Weights of a small mixture-of-experts language model, trained from scratch on English Wikipedia.
Size: 11 layers, width 256, 87.7M parameters.
Experts: 320 SwiGLU neurons an expert, 2 picks a token, a softmax router.
Training: a variant of Adam for the experts, 947M tokens, 7224 steps.
Below are experts of layer 3 (counted from 0) of a mixture-of-experts language model. Rows are named router (the router's row for the expert), down (a neuron's output weights, with its number) and show model dimensions 128-255. Each number is 500 + 40 x the weight over its row's rms, rounded and kept within 0 to 999. Numbers have three digits each.
After each expert's rows: a language model's description of what the expert responds to; "comes before" lists some tokens at least twice as common just after its tokens as in all text. This comes from a sample of Wikipedia text that the model never trained on. Tokens count by the router's weight.

# expert 24
router:481531410578481488569519533467505468534478504423469436515498537515457474473479448528500472412498438484532507477474545563465585494539553497450510507445467420504474490525494519498469512508444502475529483488526524512513530438519564442532475441436562559440542561474522504533419432536502519474489569488519468518473475557502581506501476493460475499456500551496554495526540548483464529552434
down0:510530512525550540523486413569498638488521468558522508461557467483579459447530512469499442533540425481445459524557504535478510441569504537543441493458474555565511491465490535485496472450461505520575503501595472543534525513483512488497422525499515523479518504493452503549487530508484469577559467494454441569462440473493529479503568480531520481517489470515447451448385493500517519503513
down1:430492437493454455450506502425530522459575471522469394542532491465558536462447431522486456512440518411499486504510510492453461547502521500518503539499519524397404495475450463543519578508481532514469468481529497482523474484457546564482494472449488520464487543452577534565567507583442546532483547466476463498531526530526521505454486521461523450532415581522520496537492515562485467568477
down2:565440488464555513527531457543563522473557490512494574508594553461497513444542488448485460502510476517490499559467507454465484460469539485525534482466480488483596512511543494500475508503512474554533487553429497520487530463512558501471538553523489469543495464527474432515494528544500545603556486447496516485528499533513442542525422458571497559480477453503468507493546496439426395461613
down3:534528506466568546544484429451522553470541543532532474498378467475458529485443517496427531529551506515517457559498504468518471531438561517479469475457507564530475436488516538551494540476570409502492508524441477535492472556553512492475543443551420476439558448460473500502570499507518582497457475488459517526558482471493461452491547549491481554461509479483520510489335458518534489550605
down4:533491471535496487488558532413529517479444532498444531556534490527558496567541501544522543585527501485482558491538525534449475524529482502467485513503475582438515480481470490528569502485477535493469458455472482490517488488482462515492458532455541553508454513508529563475511464530535434453498531544530426504398542524549480456533537516572443440505497479432524489539634518580511496464449
down5:551539500465510440529507527490485485474512461459468433449531476535458518489465510514553505520440405485505480476470528519490487551503537494492549553406561449532470531523453517539452490507585561449502452581487530504478540471474499436487500534548488571510473455474517521558489465493414524528451451453512560478494482525462552467395464524553474589496465464526466432495532486494549495482524
down6:530507441456480449513542457498515466575483460497563504416467539509532516410489463511508474515537498441498483572538497510414515484515542467450570482500506465491471499533536448566460492459411506475532512504536518515503502507535471495513529477493513413492499477524485453572492461507559491460504490452487452479533534438512512519547490526555525514554512500529482495519389560497513495473549
down7:465523580474482480511510481520585558504464574444478511485468446543464498485495535520476498404534458492465530476569453507525502552484508513505430565537489550486526511518486499552483568426512564619495501473532546523423550466577485541521439539536427471498442492459539449542519500500474534416539566492518451433547506555462515499508484578538533463453417469533539453438515499520571532514565
down8:367476480465501432469506473551420488595520535436460511560547527494522434548452429497528501505470495473462480522559486473550502441521480462531522463501537525481548472527477524557513478483533493478486507457551521480513509486520478441522449513500515495472503573510450526434483484486486504483538508502489489427567506454509528467517501400520571472458494395478498475558539511519505497545553
down9:490491561462430517487550453499462473534527440537442488494491501489457504521494550501547500461468519485526505502421507433418500521483519508577441483508458452428552437500518509477563486514440576438495475536515486488490560580473400518500517457562474461515569507495518500462477523518582471502557482479544510418485514482475455452500463448526521537481527482555452599487481436488512517588494
down10:478528473483494480514567485496485489536514465450531571529482453520519550462409436533516441505506528506500410450507593509474485509541552504484518541515487464538561387490500570485486512549565511530530438497502516453514470505464460456425541414501537512437484479480488518495524498512460516536524533474496455582456506524489560428447473517514543546462543505458525511545419560510473583477503
down11:543486525455512527512497529430444503450495490493489537518499474486510463511452546538515483501417529471480538486480456470525476541546467482516444502507495538516485480465521541518522446420558436509576476531503527479530534499538426539470437532527540502481473504485504557523455522434480532503502494454466487459459474470458497459523497480444460473528360481459494498444521467512555528506519
down12:545489545443490557497497490523495446518525533496552442470504482467522543551513484467554424480521451431531543540494491477552532489498474522498494487505573528500428426560532485472490522419512496533503561518452503430526519525493536480498510509502455480457518540438505434515481480553506463522574506477504522494434450492504564499529467561466480482491499516483485571553521532518564511445400
down13:526502510487444472506570481431452551446603556392486444542514479579537486484541423465503485505524509489546521495505509460537465523472535520462487482495508559471541396563541456480485455511583487440509491535453498448493550465483596445506483472497419529537536558465467477438472463546446476513510520483510536502522500520483536494423504440500503467482560508501559544563522488461440505583474
down14:552494435516542519510447424444462521551522450493546430517478496495508432505544461452485497475488464429523519451469508488498495439580596509505512481512488376414517475490505520475504482563582537503512551554525498548536493445566499507494486566477453476558502442573563445561492541574469544486491531416431506543530430546494529528493479558517486499556432559552510461436493464474498471505492
down15:459481443471535518599498450462518516499484458476578481570610508488430536543480516518448502483507451545492525488518511510461492453517580424474460498565432443512462522500498507517453629514560489454492466460479458567467562426571470462507507596491462459530641469521519485575479441523534483492466525498510494485498453537513524501488473502556487479484445504556519481407527497491491519456451
down16:451465547521456487451474517427516487547489534473472471534684482548446450544495481428571500481508455524523489529464480509477496490528498430514478512488536382480485494486459511513480495516566531465552433533524461502518500491518477547507442506524496547529447518532506531617498527450530494477502560531539482551479517545508540480591519511497470431499564450520495545478557468510571541532432
down17:491526505478492476439560510453456545452529553511542524517516476538499505536522535525542505509503471535516530560539458511439482519568532525418493494531440547450469466590580493513510502554477461525505496533539504541481478507615460526490558538514450560517478497442566511495502461504575502449435449510515514505493504473531520565562451479491445581542450459608472489479508453432464457516497
down18:559572533473427526560541526453558493481431514445512481528506463450532484516499455555451521575494492467510489454520526435507509595479421477533444549470518503488566496450463470502512490521427535554471518574499438440495512466435462484477541445514537491481542494490500512509568477534509481524476501496471595491504490491491451461524453527521515479571467496440518508445572497509531537480483
down19:581463492515436391476434510571484503436540524452488536506465434521568483597504471442481446534512474508481539536528515506479546441510504497527448543446475503465495504455544534531422494480555494549569504455539508497506513543513536463461504500460457517529425543546520469463471488456466450502471556435460494486502582554492461482496491542501442472527541470458460480526484548532479557464492
It responds to: Single newlines ending list items and table rows, plus year digits in birth dates, like born 1980 and list dashes.
comes before: "| ", "-", "|", "- ", "The", "- The"

# expert 2
router:510609501456534496511497464570543417485516415443512491498409534494542551527534528552449536480545525535490511576497517458440509468491534485472516520474529551440541516519505429466591554548498500481470502515461497436404535525513573559462476511471527435449521553474422517528486518574510511480507501560514490483560535481503489483413502516470561548475513480544580505549534476432554524531545
down0:557528463484568528516511500427450484559467482567515510451495518512529563505506519444531450518565479512463491539491517441498470493488499564544448593503447543438499487511528517538494519472542478466517485499493458536548538520557569443431503462506524484507460493511513487539495501503472499481534477492508513481551557515421601453443532553600543449510563490495536499488371583517561488511487
down1:488487538539491516502485470546469504529519532514598515519548410571457521595486470490572572491443504496547493471507507496484534520520447571537577570516524482458511457473451566454541427509410510497461495476496458391539532521493472532533469477583487491499498559545483515386522498507435451478513475447530548523552485490550496522563497508536487464513506481477501538553572513510475512528524
down2:428596568550463484493554461526491445522529439403490467445503486522472502489558548494402460442467458498519535469579537486474525543525444523488531525515582447539470525513497508479530516480574539514471505420492528458490546487488462509534463515500504548496497560461520480437519529489466500555513515503544469478601542511487473492499394500525502511492430491521494505540481422516503494548505
down3:470504481511449562455525514471488453495471461493492549483473435508489437517495480568631475527472545501513506538511399482443560564521509471518434457534494467455479493472523531557478573516523501460572531417531516417508506477481474494512504503471497457492502419467518452548539425535488541453467547518418498539442506429507533526508509455505449408435485464485515411509463427520494460503515
down4:535501542512475525523603501468559454503470463470479555463544520473558446459469545466520500431475453487406492468542504510551418533506483518544541533509540461472456445462468518528454481503473451453526420464518508465512534483423482489502522535524591560546492558447507561465441523474461457490519522562499557471454427535514528517503518475528515423487469483494534423410602453542538481486532
down5:517500594477434528500532513522477480448509471517528413477519510516502538446517520566542422542451486474468476481475463526441434440489501451430460466481487463476502499534483560485538527483520463499554509509587554566535478520563540514468430483410577463523540535559514540487507513501447580550448473496463535479525525555447449552540546527497546497531467588543510518435445468496457510446603
down6:493510480540518529465513520538495507498548535494518412554446519425502529542578481478532522554464499550439404492522534536522479564485487509437562512515443513575535547467436565463500534478497455453527473553447477477507482429423436508521490585485479544459520432483567521503539493412519480520521557503454466477484443533517551481462479472524509463488426565464528447574542413524475495472495
down7:466459510516487520500496441491531498507486477435554551543408577497448463521531468472521505563462480540477472434483487442464474503523493532477470513564539564530455455464574484437435484481519532519525454488528499567495503556449487409532473526481527488494541419493485516459496477508510541482479477522538509481526494519505484539583494420513499490446373449527445505461520446485537499532498
down8:498506446563487499588484589481468515453474483513489497554420460465467525529510574492444524457538471472518476532478490452513471449498492466519500466480512451430436482509525463480529497490558505508460508557545475534399524482536518465459497538479549504497465474470543476542564465548457514503446532511528510533444507505537517472489568530552546535523478476484568521529326505449479505509463
down9:552523506442509467517520561473524490543534473487489503481504498478555452509459495463483562502528416500493407534506450538570483490475474433408492535532497519472484507493470466504463428467562511505459453415385527522542543497505562570534534489553495488556538549524475519549467436514460515471508500511499496452440470502482566455524506493514487460497536494383462508485571466499502531477410
down10:534516474475508438496457447547544442462546518496490474472494505430520523499488566551536479472479500471493498530486510503432545488524455497484569452485545398535541535514504486493505490538506493515468522514471546451489526441574448523500526476457576582536551476470475527391520459432549539525480503494505544476471537512456556506516495523481502498493463549534518510496562489523387560550561
down11:527418549504463534518525575511479545545513521440471469477461484504472458495424491501477477509461538448435469455532422512469448509518514541466539483497447504473535503493541537549511523462460545504483545478471449561485520470519453489454533550444510489453480479503474516470464456525480504519460519458535439410526472546463550494505442497566469497474456468464490508515596524500485507533589
down12:477525473506439498404525433500413498480507505530402473501511448571466512516540487521510428485417481457481531518424454514461501514481517530504570552494463531551473536527534511514518526504434477522548572583522521546489433513484444410554462493499442530447491491447478585503501557537499419426494476481503468502398509506485491478445486456533448484391488547517526496498528451542562446519524
down13:470552494519515574506520509584505428515501490490534491575488501504511488505512512460529475444437472486513509503529468476552482556447532417490600516467548538531452553597490452477401535549467499506556544476497571505439470533417494566433495523519456491525460487472503501577435472557477522450457470506517464498489503438516471490451499511482479503492453477541517397499415511541477498510448
down14:529552539520430520590434493526515503454546493514561456506484408410569482533534517425446484474465468509510545420538495433486479482479451535456479445508543511493473494516518467535513549491520443440520422427512469514492513473460430521514552508408553515466434568454492540485440531531438435520467458543498553538537487479496492578491482490425503559552459482479493521463452495535532475430436
down15:494464483488549450527495489444522486503529498538463537528426517536460519495599498484585568490485532479478507510499519472468459466529423486533491556433508488520475490553505439486513509555473568509607507498517584465528496490536500537515514538466388480467520483484460557560503466536503561478469455531531474531532601467487474549441444450492559426496530542567530519521449528481522464408513
down16:500516545567490541491549543492551518507452518505552490472498476428452499463466609497490507432469540515487472446506482520494537520526524521448455470492441458489445486514527556441497388497468463561422482535526429502585498457507499448421405471510542550530469492540543597451565536525472503501476522516540535539470491516446472459543480511501450521540498480502388492523575493505486489512469
down17:515477503516488556513511541490489514493518421474479553485455558515513616471536500535453513533493523585482553455456548487521529453461438455541485570523505481476495514527497514542461501471560523437458510519527471516500492456491500561542496470463531490578568461518450457446435493502534465480514536484528515451501501459493434521475512557481527531487569519480482434525467399521389509493543
down18:451555490556508520576502411449513529490545551483455482574535504435485542481512469513469514564475501524462458462544444522565496480423482489481500536496506482532538464455505467573548486487570464527543493468544531523421544503460527498515445532462536532467490437520473479433466543472583436527526535507507575491568524523494471489550537489404491494487474532525526521561522475500588469472598
down19:509546482492516500462499559470470511493463520481474587489515468493451541500508572514448522438491460468482443506546485444498422496446497514554472523481499454515539530502455494480588478496544518473521525531486531486449505498474508468545492450510432494513487557526498462493513450471552564474511555532530501434551474566517453510477513495517573467513501435543518509469474552517429484533555
It responds to: Month names after a day number and digit pieces in table dates, ages and scores, such as 27 September, (aged, 19–6.
comes before: "1", "2", " (age ", "–", ")", "25"

# expert 26
router:598526487407522544480565494489481528534448478525505502429516533523554541530473510426491473416492426533490545483458498458494469578502573508436487521590455490492440425482471492488486525497560528527527452456554467543485423454486526450502472521589471473512538447480445460474483582501535459476473438516457463442513513469522512515551429470520522527443447525470475447419572493563514509468460
down0:555512471454461481522495495463400504543525538459512579457486505524533433483452451610546552529550584522491504535447485539489477559555491543524482468461497536537517528466472504518512467442465504489450493490498489472474598508519528490559531487496541518540478564478558510620458486452463480537500487506522533512543563489533502545504568526488509520523524422510480530437412519535514561532527
down1:512535522516505463528513509551484512508511513477487529484470522483414576549486542498564455479495561460483529499434460478542547447482506532453523518473519490433563526483446541518478520470449479485434582519457526488521534523526480493506564451496501528501529505470557494536498467431436510527516451500536502499578550494496442518518468540511463501489511454579503461512296538513477451523554
down2:498483513495447489441463522542499490468528494481459439511517554455434515484524517498524556471472489515502495515526507424533508528534517532492493453478528551556497496485485539474416522521439466539485496505554555488463473544474507485500435601428551532480541492522484523480509504486529451449549525508456440482546454460463474472514504530493418524450501518556466467524589484459529433513521
down3:461566471511511486497477560487460444477471550512465484506526473492482529568562464525495474510589471545453520477455501538556497441511426522478532526486489478581525533522534529488482566501474527426493486555521509516523527423524532490506480560605464487480486492453457514485482455611451508471496519561389514475503429518483476540484477491434423535444464505555505423571573505558552494544470
down4:483425458592513478466470499563456510462506573403419566505475560507544505460454472500493578513511492534441526456471437535438556434468529521550523492529497509486508529468512495534467528480515468488517504527539519504552489534509535517542552522507486494441534499543516492438561507499511504513511428439470511431443470473460565547504426558539502550505459562558515390559522478547577466562489
down5:505469570462503451451509557456556501466501520529527466472491452457502495537533480481482427556497500484500439515547429499437539571498480448495446569482484510442454441450514469445485572555435437573518455505557530466488451539412461469508536453603510540516491520475532481525477475510483453532486508514447562557550530494528487522510455497513479426492478447535468495488478484455583477464491
down6:491561439492485553487511508572414575508498564482452514471474501570460531506539509511537521469432453503488486541480471526501487495507547558508483532570521482526478568473557476483460527518609562516482532500552476545507532469612540485433532524533573471520479535465571536545489496505466447494518483496439495506516598545465475515529479525536486595451480506536478522413314491538551514433535
down7:467550509483464456452514482514513518503555485536510542540449440437529532530567547480515508456464562556587505479511502518570508519511445473426471440437499544515464515519502549543511456605507505487564440489440499528533552475482479573472469424459546509452606502431506469511440424504446463454429496477520517519575517496509525549536512482513455495513462500470532547547503494552493579528492
down8:470569447456436526486514451479453471450495465518525482500553486469501470562480481446437487484478526492486469553507485551563600463519523473477442533508485465501435565548487472404498520484464536464490410434481515451568467469465529473455457543571472431526537525491447529560514493530493603553515392483529472513484512521545483510563540403435533507448510492480413496523549494527533520514528
down9:521489474536532528524509468450501463534504508447523540481503533554494473466467484514390470503479534486531515448506462487452523477484527480478466518533479472456509480531530541482520486522512431554483536467465493577540474514491450481406475505531493491520473428479503457446480522543574475581543404455498510535519555462528475488410482460476505511492519588523535432496429478475561488465531
down10:512510525478496572441594479514534526467526480461542488472530546549528472520520530512475443469430509482543504421544512467542510550499450480479497522456522444498415462483502522488455533470487439530483485532501543506458472553484551479440524427538504516529513476484505530561572576557494487505487499503409524544517474525557479532518465498537509445463489524455550521512369482463564462471563
down11:473431497447492545500532533458523519529556538484568463490514498452530516604470405495530475527545476512550520451530484460471455494550548450507426507522497533486570483535551444519455490491541504527511509476543524555473499552522569550490456454478543552527580477519443501533477547465486516485474533488492554485548561476555476472501499527470531440495496458533453457499540485462479432471513
down12:565414561451471541526525483513484541526554449471517504486528442523495548508503520451420517499526556496504529472478542520467518524474532521474398495474474529443562423490513445466423505453550549538428443435431484542548461535591546516511470500484501466533464515501476535481543562432506472593505454441499503549512526507470543465512487528491453470471550448517439521473470489481540486502482
down13:443491498488460482520445566494439422438526472546469529454507514493532506480573554434522473443522430473505431507485476542478486457430516588500485510520525544482461460436448451506509425436541471489461504583472485546458497504501428509516459434499478520401502499537463526482472479553537521537485549455515525496471451499500399383503477486468523488559442465536530491497500521423480489567451
down14:492520505507516457508557528425557445521615434462523494515479480576528507511498505505500603505479549439515483512497508495457528509509488477485534486485522394504566490402555543505529472522541543491480469523478499505499516463495546603449499564491451465516500554467483556527496535436441523583511478545450535525523507463527513481477493452529495524427451416438570469513419469512484452440570
down15:466466483535524488515455455494547489491486536483593455526514461456466545605443507555520477491504536492509541419478487465520520538539515538518523457527538491555563536496526501468500514454473495520496470452478483528444548497539418503543540510456516474570501491466507367449530499546523537425502531548501478481504515555583460525512457487482414494478480474549503521501414465519463497487535
down16:572450542532535520516472501476498574558447512566482518475506469497557464542482430499535508521435515466501530426472499497481534539558449486481452499538487454544464529529454507495504492443479452427502505556507554532507555477447508522563525500586511572502534460519504400577503497466516509600433577457504442516496497565463517518525552455461509492521481426501549531445462413436499502443491
down17:467465549533573500456510532469455507512507477515436512513489528467513540560471525467457502550521528531474540521488461594476490544422498471523420503413439563487506476510499514595516552548493551472520549591478521514489525503530561556554516497443478549554497506525515496514531453461448494527458518499514557450458470497451502514492482573508498476526491503536439455499442493504554437476435
down18:442475440402512489530539469517513474521525529507444460542545472513534480493564538497488574459530450511463562525501578523505524490531489536451520482495486517469464524529446533562435543512474442608435396482466523541434470454551564441424447477545514526483510539560539474594506464388428515510547509495507500491512499482452511461520563487500521429470422415478490456520607532530477421553593
down19:460578551519436403442478411501459591502482550530454482529495472496499516480535564514558471528452538423530464522544522520525507518460495470525461478453527509516557482479513499484440491533485522566543525461489479517503424510510497535402469476508474533528475483461510494530514450518507549577440453501546486571389578493506532482481472451469546458527532517519495519548393494450548560469440
It responds to: Noun and verb endings in running prose, such as -ization, -ized, -ities, med-itation, tort-ure, plus nouns like services, Awards.
comes before: ".", " and", " to", " in", " the", " of"

# expert 7
router:452514522502504522507529495435568507501572465492452535491513481489466464548513458535486476455523415490570471509500525472520455541504494563555548572451478491504543503576572500517539534507521447543560535514405536485457485540520519443512525492530458531529490460514444540594592468472459520557513477466520542512510568578439526535507495524535495522467463527528465514526543529460498521425517
down0:460498427479490504510509482559563459499464536555522446519545557523523533480504505444554455488445515486445472461484426457455509539463567513542469509451552475479439564451522493551481525539548438455520510512505433587532510528422491457475450446555540420505497498549448469401496490471486479504438527409530587521457557472526544449456567533501476458448489493445496470504484521504516521485482
down1:534483479502486516495493472492562478500545458491501509425514475495471501510509476548538490518545477525443493524554465473480496475564474554481422532504510481457457480481541481577559503443475488411488463449519496447450457517504497516501513515550453516558487476476511507599511513484536532538462502510577583506543621458471496427564503572574474524539573470493504468530392391513500508509500
down2:499481496551522507532538379416455456525516475523511549531473551458475456495445491550554527599472544491443495439522500514419504491548455488423574477478495451473500541460438506562471513487484457515522559499446537492404531500558479497516494499454561464500491586540512473503492499556548502478438532483455451500516521451461493477455446463525536514472527535517496505543493498493475536482547
down3:521520488604515529468519516583549490483478553513527480496487502480556428509395489606440484476481519498518475488506522492464556475491476504534488482483578594432514494480464485456502561484516481531558544576449505470504477492502497564427550459524481517628529501541561410525488453470484491565567468453563498472490531503488506508476475495520560549486435489506524521524512532478422542500558
down4:464496532483493486465422519574453456497461572448514462449467502515485480544465502519538545423451447515488546527519467550472531590590522516498466477487562512449534528420544474492505500530467543510506535565455470547541500514505549488520477472478532581516469439529568490468445464522456576495481492473534512566482445512580558516518514449393499536519516447557517472426542479540496474489501
down5:471482532484418507512475478481505514517432465512538463534522539533593439486416530560519465568534445497492507435463532539459503452557440520542528553541471482448490547480454421505504429468425549473482511518490408456395566468445504493529485516500476518447501533577442516466511581510613513534516570452566486562465483508524476552484516528506532516520451467524403563500496461554468513525587
down6:465510537530515534502516469494518480525516501460520506503480468481493526462487500515514543487552510492547529423459452504470472484535535429526490504525508470546478503577526469524598537508483517459469583462481467590453511487556461433522520529466467397463525542546452476513531497510517492415581489522507405516443463444577463492477553465588563478453522520549567496549592489541520475513534
down7:556542485487530536421516455509492545523504502498485564554506442506536511477529529547551482508486504521442494508532472473444567532514521539492524548493497478508445543477521450558521500501595505490441484464509522548559393466446483477458510525500515512490456475467538476490472527482510513489472538570518523547466525476507461568476553470427462472454531557526515499445549533517524470482526
down8:506499445505470509465471467477482515538544521486452536466462461603494501494468477470491568521441546493509479555492523568459528489523458547465568518461465557609463471486502540440427558430525529439508466438497514532472455490574516409529556514585421531494498535516542490460483433503509476466611513502549480476495489533474457469536505488490497469513519488507497528468545574479476506494571
down9:526493471497448534497430515479495453456473502513469507484581448449521537461480501494564513462507455482510516510499522509553507539538490500428494496480357381486491543514508475460477550563497524455394493532554492511519501464467495524520459488506532472466538555503527484560559540465497455468477511533541428449519526459423486490507457468574478460479516483507478501571415501434462503517507
down10:534411521462484503570515476505479435412423519512526525451595481410465507521445543534514514521515524503507522558450554504559534503533602449513563490498463433536514519470510540481513544496552518518491455445527559457522480484571518495471443426516485502541498479511505466570421459490510496498533502529451481452484495481597481477509479478530542485512460461471505409470453505442417521545512
down11:510484453458477495546510484522506576480475495438525505518517517488470512526459449461532525404450478452467494439491496502493494497504504462438450569518463473486514538495519454484474512552540533545518510506488489481498510457485596439524481520491454535539479514560480601571457517509415542463445439538516487539525566516497534475468458555534485503455584521450481459580370568525535476474544
down12:499539529480506494553491476536476487501439498468465458520522510587479433483537521505509525512518485479572453447465441494513526501481545490491482503470516499444528474525490520503494512481434522511505485537498466434515523468385446510538512533536531427495481612569503458539561519530467570519497531526460544520489460486495449523527545496488482454493484606411537500443457456537466541458491
down13:414492539481539512443471460535436474493503521477504404527558501506516467523508513484486513498463525521489521486472468463461468516545534451539518491485469539547523484512486531443533461538546557550489567482462517598528565533550421458520520532479496450530460494544473434445457531421498446472524454439560471489462491514534484475584528461506530454488482475485502492495640577578520501492480
down14:562541448488503494568500522459517543446520484508509557518522513489521493442484489513460471563527528577462522452484575492516500483421478552566524492584452479451541529472514502446499490555478522577512473439488481508506548550470483492475469533516466476540504557486449515559505531453556473534447473519495527513481529493492444437549470538387519514526444468511493494511453450439518453515509
down15:412510438557513434499470528497520455594572482521514530463555497442531525474478489534484491553458449453480515507585518503528534548516491494557488512539486456544508426397565526511484488518505508532554509510493459495463494532453523446471478453450459528521457487490549493476501476550459478480531488509447516476539486617465497513454581475445571520537539484471458488609416497566522501446473
down16:514555553534480564515486441554502522489531489558470448511532484596521473536551527437574577510545505490489468532552503435450475481441462496461554525412493472533467525498488500505585528488539534528497508485471487506532515490491539511479511479514489502477474498496587534486484492484555533479527478444542495551497513558500475498528489500530453475498527460507554529475541515495503476514483
down17:555497485444544510489499467477526532541513450557532517465440466463508556462506478442552471508485455512522512531452488484439462512513491519511440520545480485490508485520478450604516510451432520535458530503436510460478485500442550481494539473522524459473478505513489524504595506508417531526569485475541499527556499500526486559487493518512514491451511453469471523497458576429509523495550
down18:476515396552492506576521551465571454521483498495468452520474454526595508509449491508477502498512470537456527478515537507531540466448514493467511554438482493534445571480536473584522591444463502506462526485502480491444504472507545476491412507500509522461508464440551480504512506515483463467495500482524476541558492459518513491483495520526445450412537511494515435451455425460523530522501
down19:504492456496444535441518530519503540472409507547479500593464499487464480459524396436516460450531520567488497474486508463513447497404532501504493523428468521489507489504482417434497503452510489462531479499503523504509509559453451462515501546547527454473595450450464519520610527510461514514519502449527499540515542482499478526516583437494477495518505526441485472493461427446543497547483
It responds to: Standalone capital I and initial capitals of names after table separators, plus numbers in table cells, such as IBM, "One I Love", 3:07.
comes before: ".", ",", ":", " | ", "2", "th"

# expert 0
router:429505473516487490499524505455439471557450531481453503520495586470493499479482455584578534536558516543447489475577476490548452436515464483506515472561457569507480472533493506470458453492548476478445467560511479477420527451569450521518488530563547412450513432483491507497494557559578474482504576448558463531571447509540400555509513530530517476496510465536432525506457484506404534599491
down0:497615453469500438489498433519512406498502505512530492523518483551463465460487549485522500433457429483501461564540495486560486498430539508524553511549546483495438525468444445489409554537510503529520516483489540526491482492496511530477599516471460437428476464432484449405495480563473502465521436585562510524489481555436539454522450522514480531443539574509458520452587497472576518597442
down1:493430488459560484555459513499484465512379508443481413514506533528462462427513502481498534494461430525538493458499509540512452554540519457523537434504609488537477518519478434484555530464534521500506554514491554568468531535532492487510542471536474521462524501508443519447482476497463471520510460522533506494451398485493549481535442580479447494485446612437512589493484436473436484504441
down2:505499508424498460582550481492495494516509462430501531581555553553497464503530416514560504510499491495477564452474535477484563505498485477429525451513511426481455479578515527495521536457432489419487505558437516432487496486406505553508456422523479513469502553443532499425504468521443446483571477547579504491524486497415519548503518533475533513516422543521521527551544488511434553536476
down3:496445517565502473473589421504429421430547490552513464501569487535548480532488488553584519429538508498501493407398534489446521445513517535531482559456560510532500443501535511491467519476459489525548609547425515503503472555469541559513497471461465497435501519504510520532510537504513458475533535465525462491463450508435521435450492446517474472520468552520479492523504520521507518442515
down4:537511524424515496519519518486465533527483499445528419485449542582433529537448499481478491495599472540486482544521454519515486467482451517485468457518435448504533477502513502452433503531536446527452461507501414505520607553464540449481558502469520492472474519432507460438607494486433479481485493520539441504460494463565513509483450465450444455529457523535560523514589482552529489516547
down5:485465490524480464494430586472465533467423465478489489579500544470535421459589451505503497482510531572490494414476488469477431473531467570493459590483496517504522493580439508526530460476458556526520438512557488477436520511493435540557513571458538540510533555514496593423527491485531491488512553571453537454542526487510429515509455467456500507472515553496515556469436508488427491486507
down6:479472540472458531453522521518405515550557432454462488546488514474542505541424557554447551467598495565467540487486485537485482421501518539503556520524456493503535452517478461515541469503504558517507480504515495473514522522557565566446497448493602470498477556553481584522525511433462512489470536515518416518516499442535528488501563473565472501478478482548470508529477486575472500474571
down7:482449505625511439517423575488502466548585500555497554558472472478475472533576461534496456509519479439504511529492486494491529505520506462513464551502574430492456526444584512505487500455486523521530581462536434536476451450557574446498522465537446491458477494511501475562504437513570483454478500571543522462485518490439529474530476519475490529528494578487437469500566476556563552485471
down8:508558461574522523527506400546489438507547483562528473512448463454500546471503579462521469465416440513500513488509512493513545528540544527487546482478431544511505555458450507479514478470503471566535564491469477476550464536516541445508514496490473472561483541452415515513483461492514482566513471459429441445557515439508538470479546477507551489545522449426469530425572475514512533560495
down9:480493540547472465515449537537525547452448521525595509501543502466469544537542448443408462453526411544531500419455536511532465473501473462528594484494520506542505465547498464404500477509462434408503551454552481567526501510491470485520376510543478547492428439511494528439501546456437511569441519493426486475441481398461546570510471496455462460501473492492507481505532484518442512505476
down10:497489494611510547549484458503514425514541445524477520529497518446498496436501492441489534571580444538560555505538494522485526492536505492555461460540544449554436511502590516443491485589467464539457555511458506512508489500515470535520471477445444443508468466513501490443462509357439509487537553487449476550451467529530506428501457527517487515532528514507420477493517475496550552583505
down11:469442533475562542551470520468528528545498441495445492548512488473528507518539538545519528504449534518557566495501566491494465520476546557548455520473459473499500561510489454545517484539553512448463509485531518472554570514575475508568549498476495494529531533478471518577441463449466543494503461525514487524457501485551501396543518514489510493517480609579596540520606482445537464514567
down12:548473506545571469569421525519462479454489421595552493487494465517468525451513479419547489563526501467498528474407481478483529551520582429551490542543460527460451534497484502564570491382479503512466470552513568507544490515498562584451516479491395602511513485485486489437472534561510478452526496560426442489416573419532494522471544459488499521486505422529501536560488461525470514534408
down13:488453545566484422500460488590511480482612529569531459513528536467485381514442515479518459485484396526503493517493509544557508556483550517514556504489544479485522547494521525466412459521550519490461523597512510487434545488533469471468505503450530522469560533530492526515474497464505575523467451447518523595494515599518554493492514565495506508516523540451476509425485512498503540489549
down14:502494499494554453497454460504473528524462577518439521571474486432607524544506461541516531435490469529482509500552553422441490500510476503489478436498508438469483525548496450538496550484493541496485508559437503398454500471535572577501596533462512544492472548479480560618555541507492504482474512498514474480498558508527496560524508527511597485472527542536419526510364453483465557567464
down15:461423494490508524493484480486539558428493482542480484450574566513487467439481579465531451561479521506517444551453489509470547411570525492535534427508462454554447507561493483504508540516515518523447500543529509550473512447418427518482503464463503499512477525495521544469534406543564552496489416481453526528503466526515507490480510501516492429554495458508512517548513409494471499495518
down16:549516471413527480491552542447437512476452520506524544542500488498444486514415421587494506495523530407439474459480466402543425534480470521408531456429469571426539441531428532478570495466553523485457417568513516460504541524473484479494554572498530550533510487474534512522482517484532506499462445513482511464495525530512437496516478456457491504525570498495554573475470476528532500421490
down17:461436554550513518451487467499474481405488495528495474582491533502536425519605491492512504558495469540503516458475442505464544449444434528462465498517524508470472507505546495450519425531421520582474528508546480506517493532474511562512457465495561546456510524449530573447482528486496467440521509506497552536546486507443452507448547501408448484470577546543532469517554475477427565508468
down18:465528519476498468449469474524495504451546449545493516559480482460558521479431458456576545435463469509550505442521497470527493439505465412493542480519507499540501420473488490464494506521529472492442522481495545435475519588446399517516512511462475497546527489485492469507552488565598522540516479535586493527538533507483496468502560432551525520519475464456443431525374524445477557420495
down19:529467488524472484491459502481526519472487510510501514512494476487477501467488502563492529498467467514454606514520551489560493494474557514474474514546492493495586454593549523520553513475569486565486477501447525472508497546482504525502495525496431553488532480409506523510470525551505481509490478480519532536501524514472589421494517506462490503511506532493459480476477460431565488401445
It responds to: Sentence-final periods and word-final pieces, pronouns like him, it, he, and table-cell ends such as country codes, Turkey, stage.
comes before: "\n\n", " |", " | ", " The", "\n", " He"